From a checkpoint of a small mixture-of-experts model trained on Wikipedia: 311M tokens, 9498 steps.
Below are experts of layer 2 (counted from 0) of a mixture-of-experts language model. Rows are named router (the router's row for the expert), gate (a neuron's input weights, with its number), up (a neuron's input weights, with its number), down (a neuron's output weights, with its number) and show model dimensions 96-191. Each number is 128 + 24 x the weight over its row's rms, rounded and kept within 0 to 255. Numbers have three digits each.
After each expert's rows: a language model's description of what the expert responds to; "gets" lists some tokens that make up at least twice as much of what it gets as of all text. This comes from a sample of Wikipedia text that the model never trained on. Tokens count by the router's weight.

# expert 1
router:131119144166156133144095142144121110098142146166122138116132120091162133138136127146137130128183058137107127123108144093172131133122146146099158136129127155147133114143089142095132143115082138107114132118073103139147128143109143148094180112150118096155149104101140110185133135118093143136
gate0:163078150090155093141140120109099109107135177101113117132152103095154148123141144144103129115152127140136136175140158099150148110123129100123107123121175130111115088145137135104124085128140090063106120108128097089143143167136132143123125110085128139126127178119122161139129107118133184134
up0:129098141087166151136097123131118092120174141084141106118137151156186163140128147153116135136166084146093132129135123127152135124079115093139123072132199099113162099144133164112143102117137112129099119053127120055116124127125102115125120131115139154108142142115087125143130138145114133138
down0:050100104123073149085141093149137125125133110135157167136118115175101128146104127080134149111118107099174132088081126180115105143115126127097133108110155118112118146120120127143091113104163182168148141105127131110108138059127120120122150140111109117103134099139136141132059127161186107114
gate1:116106098128158165128172109149132177131150159123123113151127185135113160122111100081130104154164138145109118131157121140119093150142120142093125131123188102129135159160098104126174075130141123101168140119060148166166117118142126111112118108135118127127141115088136096124139106112132128151
up1:106137110151112134173107142103110136106124112142117104160098130144115170144118135124141107144133090114155118073155159168131134090137130156103161118159129109132118122166117098138090114141147192119116120126136140128149172131123096075119132128137161174116133149136098079139119091136107136107
down1:133153145113096147141114147108151113080128152093155108132104138147117107187182171134123101135114130121100147126128156180105171117150137117150131126143124165122136119088106123151098109112136124130080149106134108081127160164118122111103149135135123112115122108114140156169099148133113115120
Description: Periods ending sentences, often followed by The, In, He; also decimal points and abbreviation dots like 0.79, U.S.
gets: ".", ").", "\".", ".\"", " .", ".\n"

# expert 9
router:105153160204145151136076133114131127143100145159120135101134146124129096153139106132132120128156106166125127140116137129120111115142120146164127138129128130158126169181122157114123138114147081102151124130117090111111161139091165136129181122122113116141160131134128146142130130143090116106
gate0:147121127125129156167135133154105182098134095143129114091131167126113143120131118149126127100121142122161131147124137129131123089133106139107086136117138110102111165103150124119149081161090116146129111138100123100157152127117167152112110114149168139112132093120190075125141139134117128096
up0:120139164108157134124098176141117095153117143122099119127209116125126146119143146118114110073145109126110076124112167134138144092090144148116088152128150139128136117165081128129175149149101108164130089118124127134118121117131116115128126104145153062105094123141127148108148142129109094175
down0:136130120085116154172155125140146130135143137160116131123171129132118167153110099134148105086144085136172172142131148138130140156097156123139089105151125113091117106144085150087148112128111154109110115143157132160097131121143127116140170071134158067156040084145157148128086136127126126134
gate1:161129142155115145138086131117118127112126135148090141165151126137122126093138124155143106093157055150155132127117163137146162153131115138111159094124168139165122131143150109135124113107121156121071134069160104158090113071138088120148145113113118141132110148152130111139160114122139126096
up1:138156151161170132148131097107151162095128164160132113128128184116158163134119145173108110126119128131124159159132145168136151131127090174181110159094087112113143104159114106164151139120149162106151129122172069136086149138083088172162132110110131117118120112113140105130158105163147122129
down1:132135132052151139086111083120144080164133148134070139137095115122095149077112163126054118171133127142088152127130090124128142123111171116147112122108126104124101131155141137109113124095120144113130115121100129109104157145115128079127128167150140144136099119097143144152133134146104123164
Description: Digits 0, 1, 2 in table cells, decimals and scores, plus number words and quantifiers such as one, two, both, all, no.
gets: "1", "2", "0", "3", " one", " two"

# expert 7
router:116151159141120151135150148113119129092134130147113188125128123139166088138145141142111144143115135140127090156111150140110108140148147128112118094116091152167119137119101173140151121132127137093097156161124092143130120153107134155164154111118171119139187126114114120110135126119101160121
gate0:142116105159129101108127114160155156188119147112156146128096128070153125119110092101144169121098095120117152169104129124121143129176144129129157141122107131113098100110117116112170142110134126110139113121115157168157130187140160133079130087125124165150157180117146077120170129135090109152
up0:148120124100103159127133115142193122109148155088155156140100122133172102115128085129093162095160134127095124163149136123151109116101184113128141150088128129136123106111138160113096133115094128129099118110124050088135134155167156109119133085187110125124163130149121110090127116156091183118
down0:171163103123128101114151114078111136111107144159121163127111118166134089105170116106111116130134135119139072152105109154133126151166067127097116117114114089109108151102129141121124158142142112107098134142163099128120157129182140159141084135127155159115123136130114115156120112104091100169
gate1:160128082127142147105133114141119112091104070130122118145123118133146111135163097166130128094135149121096113132130113086138112163147133112085143131112166153100150172140096127130168069120141123137132158123143129115155137151128171132148121160140120105132134148099133158127107122135139137130
up1:113153175137139151110120131150101072134101142062139140126110149106136128127130167106126090138164134128142121144129124120139165130145135152176179118124150164140138123141169120142123144149122135148108135071086126135107141138107114120138166102131114121154125136184125101123126124105123138095
down1:113142089141169110121108158146117122167152117155117159147139094121159122118128141098124143127142151072114171097116123101124127123148140112101108173093123132116129108125146140161141151117149123148091144123101148120181091119116107143145189090094138133085105093134170146089105165135107092103
Description: Month names after day numbers or on, such as May, August; plus mid- and word-final pieces like dismiss-al, Clost-rid-ia.
gets: "in", "y", "an", "ing", "al", "er"

# expert 31
router:070125112132143166129076156128124107119120170180136125108131112103132101162114125113157129144145089106128139128126141095174100154130117163103135097115127151169153137181095111102123106129123134108166125142140126155143124122091146158125155078130112164107149140099189142164154118147139173150
gate0:094121142091094107114130095183071126102143131112169149143138173138115120152141131135116160127129112116141128126108117154139125140121141169128156134156124154157120142168135095153124121168078106148108144166107112084086129119167107081132139141162142132122104104086110134167140143101132132100
up0:116182145083111151123183112146097150120108129098132132135109138107134113161120142156166095116157162172098141154123105159103108110125136175129141109161113110092104148134101148131149149145104149148099147137134115101177115118140157123127136127178151152125091063138100161115131136090136146131
down0:083171120133128129115103151130125128119108166117142119164148081166120121089131156134138067144196154143125077141112115187137157106108130118143161133179122148154119155157088143097128106132091148099120111128149130136124113141162138142122140145148118132126103130160105150093150096148106113135
gate1:105145112125148120168170111076158120130138110108135128169118135105157183160117139129101154083151141134110124130153154167155100144116095154146174201144139149160129117107141103089188116180078093147128155130121144100124131145152152114095121133130127106161150090167126129139152153123131119117
up1:111124088148099113184095128132099132106150092158128159073121148130153135144103117103140108166108130168166122102142110160126144152119179122114125109139118125137140094160150117114153131133121117112128128140151080149123140082125105104106092130105160130159133094104115118109089107112167131100
down1:138130114140122098159096147161130135135112117106162101191118071114090105146151134097126150164150117112115148110106116103121145105140167130148121079091117145124120156119095172157123120125129107135136143110127153118170113178140149118112128156147126153141120129111144147159126124112172137156
Description: En dashes and slashes joining compounds or ranges, like Human–computer, NY/NJ; plus subject pronouns he, it starting clauses, and $, +.
gets: "–", " it", " he", " He", "/", " It"

# expert 19
router:137163125135175153141125142107121101130146152160096126123113113092120153154124162136109104082118086122144157134164164113138102121129118137126122076155115121139103146129115188089141109138096119141139110115127104106066140105075167075108115058145100137119112149102151150128112125138079137102
gate3:151120139180118123124113117106157109129136153131165086121107125182100171166124109158138117101161157118095142151126187120101108134137136120105102144128140126174137134169127122135135141113147097136153110100126143134175148122162176118140110099102142123134141134107151137139139147093165125125
up3:136114132140143135144183091124112147151149095143109165082132090112122169159117127146091111104072139154150159127171137138165118093117142086133136146155153155122106109125159136113142148113100109145097133091109112119139096123113139131118077123124162095080136127114144080112127145163105087152
down3:149137107119103130122142083148132134136130093089094201174151161086140159126087105178111137135154087130137131120142107171160127138108116120101106117113096125141153137108130144076097122139127105114113107173137119129139115163108154094129135189180138116088116145102131147124086165120103119121
gate4:122128112199092116137134113139147076162098147135124120151157144102161146151097130143139118108134089131116127080132118123106124120108145104126095119115143173097119121124132110157142104109112153146152102123129113141120121122110070141115142110082173124111116143064115142139138139108109119158
up4:122101075115101114156189166156133173109137139160163130145089135121136123119115137141140096135131088129126115081115138094118106140071125119104122097133136139173122128107145137070148134110149100147121155130153113160123144144152117113103154123148086135159128155144154105162098131102149155136
down4:146097116090175120112083138121134143101070109146103133133107119110129122152142113114068124146111151119149094120090126101144115118096164171121108182137154090127150115170148090105128146120137125118123139133151109144102089105129165164110132138118137103104129127136153145119122165116151160114
Description: Conjunctions, relative words and prepositions opening clauses, such as that, which, when, over, during; also verbs right after subjects, like won, retired.
gets: " that", " which", " as", " but", " after", " who"

# expert 27
router:134122109134132138150109172125145132108177135104142144118119102092127103147158160130124092132126151078134144127107105090149106144149142117163116070114105150153141140109112140117181148106124148096121146130140164135145146156100179119127171151163148075141161113133143140124157131140058122130
gate0:093113120162116122102118139149116136143105133082121132107103124085118144143133158115117097125122134104113118158107184123102166150167134140062127158117112138143131151108158094130117164156121133119133128131098120184129140123153142115093132117139168124138125184138158077130106150089113107184
up0:129115144110160072133055092148161157157143114173135126079115177162137130153074131095177154143171110144155082115124096135112135048133110123144135113130134112149184149192112132131134163142126158117133116116142147135160121124128110120141130111104135129099141157088135116137126137108105143110
down0:138124115129162084096072117160126145131130146168119106099090142158106155099063126127155117149145136148135074124128108131111129081125115138162156146165117102138175143155082144139141152119133132096146152132173166158116135155114112149183126118109160131135118143095155136124095137103104157106
gate1:127136118107155122116144131107101113160130201133150106155174145179136087115146096090142128118138154107133130113123121088095122128143161134136130126094139153093112096109109123144150167132130114128148107144140137154153116129108111134114136090071117200160104141119133098133077125096127135162
up1:148130193132134141093094144162150136113113097095139135134096114168125121142112127104133134139127179137124136104124091119161086119161120079133116090131114166112128132128125140142160146083104153078159122127075167123122114103143124181130158109190124161103102134135181126132116123113178106144
down1:136134173128118142174087125147121148104096080142105167134078122114110162111135174165132152130112116145125137096118098158137082140125133119153070101112102125150192137106124154073131104105108124115109134142091139101161125114145133141140124137146133118110167133102110167124150142128162112106
Description: Function words of, and, in, to, by, for, with, from, linking nouns in running prose, such as accused of, spring of 1866.
gets: " of", " and", " in", " to", " by", " for"

# expert 13
router:110109143204125111190131143122120172110124094099119126125135101135130110158123112133127145171144100130108138095142129129122141162163155166093134092125075175128130114129133115126120104125106150080110118125106116140117107114140138116104141112139148182161161085102135157103148109117093159100
gate0:065076178094099176143131133090148071097153141129151180132125167108110137125119179114068130100147128109162148116131152137133161128128182139130143129128127105185136160167123147150115138151121139140115153124132127107121151116107086165152125106114093091118106145104148105116190126127097120113
up0:153142083116138144132125101146133131159139103127083132083125132125134127134136165124066097145145095130128091094141114136123128125100119145120178148144100139159103123136157114146094154108183123112077116076147142122114107127125118137150135135102132130100154063131164108142138115097115128135
down0:138165140103099090122190079120148130119146103128111108132113098121125129126104140143132159126136142121096107111110129137147116135107131166130142127116161093125136125141123145126129134143161156176140133185114168137113141068121137132130141112139102131106148114166152143161121125162119118119
gate1:102093166142100118124126136137120131114151139091123139119116150142140153106138117135160147115129101127129121119123132144098104126150106146127109147129129137135106153117146091153167143117099140118106119114141140155157168138104068102093130155125202101149109106097140114115136179138193125062
up1:141152138110127180106102178138102140135119108137111094113146134155137116100143075156138133115133123142098128142174124127126145133089173072109114130099116190134096135157153135124120146135176176102119173157144129109114155136106125116154153099108143091104101097101095075113136151121100117084
down1:153135117154102104136157165105097131123141073170148138136101120084118107138149138119138096107119131127128150149153111151149128128124135143152135148111146111094125135150141126138130141131128125093156112095152111164171124175127128146133105124165147136123145144113112138134128124122146153138
Description: Percent signs in election and statistics tables, plus inner word pieces like uk-ulele, a-unt, and person nouns like chairman, father, John.
gets: "%", "th", "ic", "im", "ik", "ah"

# expert 17
router:116090079130192133119124137119088159113137127146161121086105110156134145125129141129135110083133091117177130109145131111115091174138109135130127099101105145163086104151135117108108135161108103085133134169089111127137134111098147131127155095139131146183106097103125117153131103125125138120
gate0:115102137129118114153137113143135118123163100112153172134100196164177150126086144119140130148137139124118147119112145128150142183127151143170076119126140121120179150133084109174153127110129133126116136150177078107141166143139107113118113120104167149116128120138139201140089133081106113127
up0:136155141149136121173177135145142157106108094126127132124144124151112167061114152134139130117122130113123157105135171116114122132133122114147107129134136157158114111128157122146147159125107122117115114143088082134130099132125096054117126167152143122140132098097116130132145088092126153115
down0:136114137143135148176117148122132136148119121106146112146146107147133146102133135174118142153136087133176102123095111113110145120137174155150112081079117153126130130161163124168123110170102132154116114135142111084109134129152200162108143131157117127147114120087119110125136116143160116118
gate1:136113147124092140087127104173118080140116087087119138164119124131133103141131095106123141139132108169057104137101154128147102108113110131122128138128113105136148143117107141089137125103133121106139137163109148066131167120127078140110136128107109121090142140160142135155109149102125130129
up1:145134120154162101154139133101094158134145129129135105175152137137184130127153105097200164139154124124095123153132120139179136074160143134108132092123123130124110162164147129083104146182134184159122157123161076110155122139136086137110136134151127112171137150098134122137142128150129142120
down1:124148139139091098140142156143161120138152155142122078157193120078119125114120108162148141109170152140121107131114134109132115123155141103122152149136116111118143138113121142144177142149103120164112145126147139127147148181172146136074100105117176143131089136131144109114142154126164122120
Description: Forms of "be" after a subject, especially "was" in biographies, plus became and as; also infobox field names like Length, Years active.
gets: " was", " is", " as", " were", " are", " be"

# expert 0
router:112145117141131152136098135140127112106123181160157153095126110110131148151151131195137138109128123104147165142171158103136122186116156149150124108124093125186120111148103106097139132123128104117172147118121127139119147085122119151135145097128117116186160126119164117141163130130094167161
gate0:093148120083161141112123168156105131132109116125116154141127098152127156074118051141083181115108136131095107097141088093142138172111147114133117159145090121177131102085079123109114123156170135135120115105126136121130113141131133119125158112122120108082187134125126150145100131174107105133
up0:124168135129156136108112154152120158120145114146149121133122144103166128121142112131112164092148141142143121126160083135118165115092147119105122127107105080141161111116090130130147136163115137099116167127138145115085129126084142129137123136171095126094110158078100132132151163140119127154
down0:130134104103130132146147125176152146099142142124153118159103120125151167159091122123160116119085158148118114150146145136136146102136147178130128093117110130166150130123098121152172121105116153106133127137158141124102114124136115102151132127128127135106147175105169135164121146094151101110
gate1:141148116144118121148119110098129127133159134119124156101134126112151133121127134121066169122108112112110109145064121135123118080122110094116145138126142167148132124104145135141135119108124110184136131116116089165136129155163142116107162139115155114111092147131103133110152127130194118097
up1:162119075116106111162150141165125114129064145155161120096139140092140105128110131073113138138090116067155106134124130144101111156116125197125140121153118139119119164137144124138165160097111124140145126156137126140128159189159129129117158126154104150096113145133096112147116179143134138146
down1:159162123131087133112128159134143127111080143091121105138137137136115135138131118126139091124127164147146120131180147149119150147118087119128114139142081095159119146108140113129154153110124116150159158171188134136118146105137107113107123129154133159104162143071134138145102139134085151125
Description: Opening parentheses before abbreviations or dates, paragraph breaks after sentences, opening quotes, and wiki heading markers such as ==, ===, = title.
gets: " (", ".\n\n", " \"", "\n\n", "==", "==="

# expert 16
router:143144140143159151159134123085153119083138139203155108147117131136141143133137132162120138096189156135122156125129117113129086145173134145124161118132114162168097122136133149099115129123072167139131144091084104189161150126123156082128134168085158093121132136116116153170155155132088149127
gate0:136154128148110162087125093104116151084166098158128135167201122114147112121128149114133146178118128153113124124148104100142145135139133115152114198152103134116150133149088129152136132106108123177120126123159141152101137112108090111164093119136189110133155139133094134147155111107139091125
up0:097100103180100136113125173183106105136116163105146109092125108162185125129096126065123142102144123105111132125115145134140107162109115102055121113172157116188160130155154148149142089164117113120128112122158123166146158114156135085136097132107125115111116100118104167129124186149144108081
down0:106091086144099165115125143107148110071162109128140124129153108143172152105118123078165142108107163089089136149118173120132135167134147142128141154115090153096152164158131123137123124107129112115129130112103152140094071105105082103167103092107129125132151087124115121147147149147127102124
gate1:147136151141147107164121108132106064119133096114129120091141116136134128148107119133107157097107110115146090114112135122132070133154079132159182158111178127107147103175093075096117158125075124152117098050134139114117125109150093152113146146126128139131122107123078111092082161127125097105
up1:098080091121122127144107146116117103171141139146155109159144112160064114143121132133125095131117160108161103122137129138169134099136146155186123151106145116158129161127136126108105101133095124138098090112108143150163158138116150124091111135129144118145168146163164140146158142112141138118
down1:131118107131132095137157126120115094153120104156161131129114117176138099148145153111124106119100156074124129107117124128170106110114132144156131155128135129097136135158150131076107161115102126125172083062111137121154118133136129183102128098141111158142127166146167111124136179118159148114
Description: Articles and determiners like the, a, The, its, their, and possessive 's, usually after prepositions such as of, in, to.
gets: " the", " The", " a", "'s", " at", "The"

# expert 26
router:108101118149114125148119153094115109101126148132126098085147091099145146130146150158113112138164079160169140136123157115117133159126108147151172130123130127152101154155127088137132128157105168077085103126115134128098157129104158096109117063150117095155166180128153163144113146114113107165
gate0:129060156178113134094147146149149142112089126124145099110118121105113102128167198115130127143118084150114132120142100173122112145157133159104118107106155098144097095114125125107113123122135118107140147148128126164108091169188127089137132110125146096182092159125152140113104142117098115166
up0:149118093123133137142093155094090136134115117158134126072117111099145118095133098160139130117163150161130142139139140156117154107117152097130122094123153120117154102146156130121137091098127152127160119127140132104094149104117097162132100129106072124147134170159112141109112147129132152112
down0:135116164108173130143143141118137137094138139125108150117081143156114123122120109135123114126127179150118121114096083129130160102107114080142129113144163139129148141120140138109137104141084186121136079150162151127076147100121118141144146150127118125161153115140149159168149086163120129118
gate1:133119151139138154083134138088120150108167128113107096147098162147131114106163148138116044150153144145141105092087143190124105143139145114174111132107085120094168164155122108157100105092118132116104131129085114116101111105143135141145118106165130119156156146128103147119134140087123113142
up1:092150109077121101093166105063148117131168153157162145102052109153155108162118140126137103177134102142139133143122109090097131093165124114118154151116165134137150189118121144134124144147152176126082140084111128098143164103148161109123107128119162137109148139129116126137171139115143141110
down1:180151135162174103138148163170119155111164119158127128145130144122088116130089136147103088129157091162133115125123117127120111104087121143131070154160134157126114146095173114111123098123152148142131144095120092122136132107129136163133113114121133094159116062090149103168137133139086140148
Description: Semicolons separating items in lists and tables, such as names or release details; also dashes, equals signs and "ed" endings.
gets: ";", "ed", " –", ");", " —", " -"

# expert 6
router:109102152134126120189110145103131116134134152140135131074151067139128114156139137146105123102153109098133152171128120124123129135143120116120129092124129127123129116192134116121151137125115143137142163177134095116129134151112139118138176114141130106142132134128105094157134155092123137128
gate3:166131116136119096115139138058147135102129149131119194167124128085101130119110118110153119146100143110116128117135126124102155146135150142135140153140094125106127166110136158124141119127092105071174123117145135181132104119090089108149119160115144122119119116149118114183137141110111124133
up3:135079143147128102108134132095128136158142103161099134150120125132118084077108169173119119161106149133101116121132105109137146102129132106121135131129123117109108125128122156134139098119156137087094085125133142087127115118119139131158131123188166115182095114153094142135121144096127113120
down3:081087145130160128119169057126126144181126112160125141096168118137104115109154144131125100145104149152095133114157089138153105106144132124113137150109164123136112088154082149139140095103103133120113163146116144071108131135128175163119136115160155133113121103114175168119107080103140122158
gate4:066146126137128112128087137159119113121090137152109119061128094173107140127085140106141091072153149124145110121107086136128177181151137133114140128109112139128145156121090083175187091167132129169123125114137135144132105135094152129102111146118158139133124145121152165134129163100117104128
up4:158095111099152112114146137154114134117159110120137156111110144080109141135173095117129135167113120140129097088126153138146099085116143095108138124126109125129126146127103114098088138087155125109118123153068120098127098138168111138128111120132085140111125137118126141155174122149107173174
down4:132115114182107142094076125111134120110157137180132135113133113117119115101098136134107139181138149119123134147104081128120096119162092159092185140107123138080139134128083132119131152108113130131136178094137127172115168099116144124125147119156138164118131135131122162121141119119127074061
Description: Mostly mid-row pipe separators in wiki tables of results, filmographies and elections; also the articles a, an, another in prose.
gets: " |", "|", " a", ";", " an", " A"

# expert 25
router:159131109092159154127111171077121136108132150152154143094136104141140121174125148112126100111132122123119151133146115137144131169151122121072113118111085161169103141145145177081118147114135132103104113142146106153114114158109161128140124118100102133158113088120153133093137117112098120115
gate0:098144106115176200130174145081118148133110074168107092118123127138128123065153149128106115126078152100126155130117116102138112100136087169161142171148141122130140091095129134102174191117145125131113155119146087154112118128140107119144119135130144119151116117121148160146121124113122131099
up0:147182131146100102099106089150116109119101120122118146139108127151145099149127151099147136154150156149130136105154092143129147145121158113149126143116131183104135129107132146126130113149127137118134149130165099124141129137137156100052182068156102123140116152150099149134125128143184116121
down0:096130136141168112094154163093131143117124131141164123129134143140105080082147131120119120136120098112105121089128185106128144113130111132113147095137179120118125099160090094130118160144118138166162153126119130114155151136141160113094087144150113124113135149128124132103097084128133176103
gate1:139110151163126141117110120117106165136111136185119081116137078172114118074124108153131103140148133115143188134107126130152080150168151088109148113160172133134118158112161153125090136114151130140118133131149149148168134112102128096122134093147135101113137148138108134171175142116124140116
up1:123119114168094145121127119138138120113148092121108124120108105133119137151146160072141091098112151108107081147158131142139142141108175156151103145120138105151131114114107118114139126188130146080110113084124148143121140100154136128096148136121085121118152132141153116121131136124167133121
down1:107136127107119159130143128079134098144102128118123109120139113114139176156136096117135077104077103150088128140151099111131180107161128123111143126128099162121144139079171174104138127140110124127133153193144129126124143110116123145148118117109112119122145159178113149141119133158124147091
Description: Hyphen bullets and table pipes at the start of lines in lists and infoboxes, plus sentence-opening words like In, As, It, See.
gets: "-", "|", " In", "In", " It", " As"

# expert 24
router:099138111142151141119105182131173121115172136161128083096150083169148098152120144095122121153140129119097104103115126114133122149144122148148162129113114136131111161188088171127137130108114130095146150118136088158111153114142137127104154155125130102157149113124153110134169171118110108124
gate0:120152148101139100085100140132133111168159147108144146149130103106150119117138112100148106114116107116160079145127125153137119155119131120138151109129137163130130137100140086131161070153112143127156116129166108082171128045138142129121135136114128099118160128138159137130100131140095105117
up0:123138144144129127139112107173134123111127143111077124129096116109119130123170104120155103169091124117109128076170107163151142144143107104113116150146127161115117091126112128150161087149151139157142101134117151118129124090161106137181147112121195108126135133137131193100151092130092135182
down0:125158130140137097102105127141134172096114114170103162134098132076140142146141095131124112125122101112123121127137125155178168119141163139115154144137125121124153111111200134122171103170128121146141097119081141140156123114163103100134128141144163086142123097165148147106105082107087106154
gate1:147125108105111147126140125115116099133149143142152115177092135122130124144146122165125136138130110165142103104150152123127105139163127100122112148172100157099126117094116128147134092095122096109108136105119167142128089149135144098186092127154146103126123116129166122116112136093118099118
up1:129113121111090124133104112105099125112144117127102131084129163122102116106132143118104139154099156086145117134098098102116093133072150133116122109126131088127113173135166081132140148140099142150108115123077114091115156156073163178113114148143097135090115142156103091120153134114126131144
down1:142124118124172122140155146153119118166173157191111108116119138146180124164151058136149122120146135131154106134169111163154095150168091128126157126128173111140137148085144172137136141120138122132156084096180147120146115111131066142152120149177148128144093153095088121106108135109136091106
Description: Single capital letters beginning names, titles and headings, such as D in ==D== or Dominican, K in Kyaa; also plural s after decades.
gets: "s", " B", " W", " D", " S", " K"

# expert 30
router:125137156155129136167119130152115102129170116206157125106120094114175127143117149156102104159133077117117100115093144110148100124141094117124182129122113120096140144122091137092158096142119130127098119148106115139162107077084111115144138125148148124156119135093171091139136118141101110169
gate0:134118159108152114121134102141121102118097143087152127143139147114149160155134144155110109142157148098125120119102088124121043122115149134115110182095138113164138139133124108102116150151135115141145151136134122110154114154125111141133148150134156134084104125106142117145144112125092105116
up0:131142123094127109050147123145087164134086105134096127117122109117175112103127107128113153172137083108130143119100144100105062112171122114125133146151161160163138153141118099096146134162116088159130147137108143098125129123122125112176173140114127140092152125104096130141131126115133133181
down0:137150137130144169081148119101173133122141176119142138187152151145146104080079099121145131156133119084153075143138164158120123104106141120120122151119141142103164120143143111144132161095124114153122131116164161142152184140138099154109119162148149149115112118108142178138100087093136130117
gate1:124163111124130142103107120113157089090120084142158094118101096147115128080147157162096159146153106128167121150101151144147162116087101147114100131157100182156138111108112108112121163124212157111156092089144131129104140150160145099107106132137191137140155131117116144102110134139123113114
up1:186131151119159080164141069114155163142160151154106116134177143152137115148137099143162135131118128117133171165164148107110099145135105167150175092149145189111106133099138159113141119173132149094118125209108125132179140129128149126138155143120129137124120165123108196126085125133097153122
down1:138162105143164160101124170109087122121056123128184125130115150107100147109095135083116106124130124160132129116134123136122141160118157116135119125068137119099117116106141139205113169108155145104156122112167088167115155125103189105109125075120149097129179137131111145125137149115132087103
Description: Row-ending pipes with line breaks in tables, closing parentheses, brackets and quotes, list line breaks, and occasionally pronouns she, they, he.
gets: " |\n", "\n", ")", ")\n", "\"", ".\n"

# expert 8
router:085115078133138184144111156110113113079125116186144137113123155104145116149126102103097142123131098138137123146117126098150119142161130150158161106141167132130132112188139110136157130127104166088098138091143096116130122105114140124140147101152168109167173162069155109134156141115069123130
gate0:111156171107110122054124153118089157112152133173141073144169132086086100140148132120129135140184131119139109093146165094100139125137164186153139140146104133122158165153101163121117182156128138142134137145151142105146123093123162140157119088127118114138122157090124127151111133099127135175
up0:090137122087110134128169170134109158096113134102106120142157124147141158118125100134157138140154181160108162118134107136179101176111109119130128111158099164127146149156110152143112118110148127108131079125158104113159154134127115151142154113085143109137125118130101172123131118090112119166
down0:164138148067084155111146090141107116117157127144118135138128096099154095164100131165123120133142149109160152160100123131160131136108142150130113120112086152119105173138146160158112105098154146146121159127156109133125112109094136169196123147135136168180119152115105139149141140165145112145
gate1:117090162152143150093127107144111081085149146173151168145151167131148127118159100190146146113157126143161102148125124104128153150119098088150120083131144108154182124132177154152121158133136145082123071150110158086119129107134138117099147141165120108105152114142101102164167141090149122176
up1:153126129139114134138117143148114140116109107104152107126108120154136104151133119109154106090111119062114148149131139130089107134166107075134149070159109136160125139134111129158116092156127131061130104142071134115139126100117178097093104103117158109160090148090111157118148117109137130095
down1:147176134165148132118127139145107109121117155126134164131123126117122131134143056152133140118118145136151153135109126113095100132127109105150087118140100123131098145104121167126094128143135190104153083134083123125143104109096128150121136144110102105154108130107086151150170134120127136133
Description: Commas in running prose and lists, especially between city and state or after Meanwhile; also auxiliaries such as has, had, would, also.
gets: ",", " to", " had", " has", "),", " also"

# expert 23
router:122184134155160123146136124109121162098160158157163113124122132124147123155155129145116096136116131128100130093117137138141056205131130111125131099131131157145121149171093163114142120119114165102089131147088122120135126110124139134121145098120131116125171139099138129136126129113105126072
gate0:146144096148121187171113125132165124144116137154188082120116175117159145153113113175136133187076141137131136166128125112184090134106110143179134156095136111118160110120153124097104118136142151115102130160148140087120086110121129110168118122098120131112118131109144110120148120166129175104
up0:167088134152138125129132135065138160088174126110079121139133105170094148160137151140117195152125117089127121129125118140084160110123138123099174152164136132099127112163140117112147123111096144152186118098087144157135172131135147140080134145145104140159106141102085121133122148112145131160
down0:116106109103110128158133089112134111125106115128122126143123104152125142127099124114156127157117161128138102144131106102162144084090123109129130138112125136121136113132150091153092144100100128160068170071105135133100090110080143131096131097140117132145146136125150118134179110142136120133
gate1:123115162137102104094140113109144090138131188151140118095133135127145139129132140140090124113129147105138119108133169114102118116162146146128105117148114130125109136109109127125135129114142141154139127148114145112153162130090142085143132098126153122146088164163143097112130110186104052100
up1:144083133117168115081141130123086142125117130116153127115128137072096123124159152145112141139120105108080093123133187120170117129117142122115145099148107094088129102102098126125120080125136089121123092120138188122139126130122161142133123101160162125101126145094117128165123106122135112130
down1:117137124103132127142090110132156119148108098110111137122139184162088113114153093103125113157160124087177132137122076116172145055098145105166114097131123151135113094140123119159132125111113103096144105134124159157165114131124112107125140147150152152127130120070141139099116093142164117130
Description: Digit pieces in coordinates, dates, ISBNs and ages, such as 94, 73, 48; also the preposition "in" before years.
gets: " in", "00", "02", "18", "2", "98"

# expert 3
router:097124131171140146139154180090135115106150094136114156071117148100133115148173094125128130131142117125123168128077123112099131104151103144154109041116124122135131085124133159111162130120126119120121139088099132166133128121082131098094164108140140137148144120134140134119128141123117082160
gate0:121131125133135113144126181122091108097122105157159177147115145117105152160132119106163117149153103135130122096155118146171108126137116133165123135108121099158144102147145138209134144131104130115143129127175140175162146099139103148087121126130126130143143098110141137131131149145103137186
up0:160149145128091111072127126118138142138123129127092106145099149136152180104160137176117146068099145111099133150145101133104156119109132133126110149164125156148117142150092141101107103109139178123089116168092110111076131142108140123114103125194112124146129108113117099119157147109167101085
down0:136130108129146142132145141148126128125092126122119103116079196135131148118158095145145144106118133096148150155124101090143141165168154147106129155141108143185119152124134103129155165164101120117112090123127082125092133095124118188164096156131124165155137148152117130124125166111141107122
gate1:150144126071132159149111114114128111137133154100155150123113085124134122158134138111125156135130166096116134110134159125123145077128091128170111143103127170146122085112110075106120152128132090143117125167099123098116134171107156115171121136150132161145123133123134121163153154080150109078
up1:084097151113121154108131146140076111101166107128139143159119173143129138160169123130162100083129091105139133137087135116110153124119161136139134121134093155159098168107130146116100155148151109103134154123145086115157109137149130098121142135137171156087133135135158200183114110121163142109
down1:130119147072110122125166109145142109134139104141148115168115139105108141136140155127162141172130132108188086090105172170098095120107126125134174126116135144172127165086081143139128133123161121113136128192098110136136138109141103176165158117139122137129166140082162078137131140141132088099
Description: Numerals 3–12 and two-digit pieces in dates, years, times and table cells, such as 19'43', September 14, 03:40.
gets: "4", "5", "0", "6", "7", "3"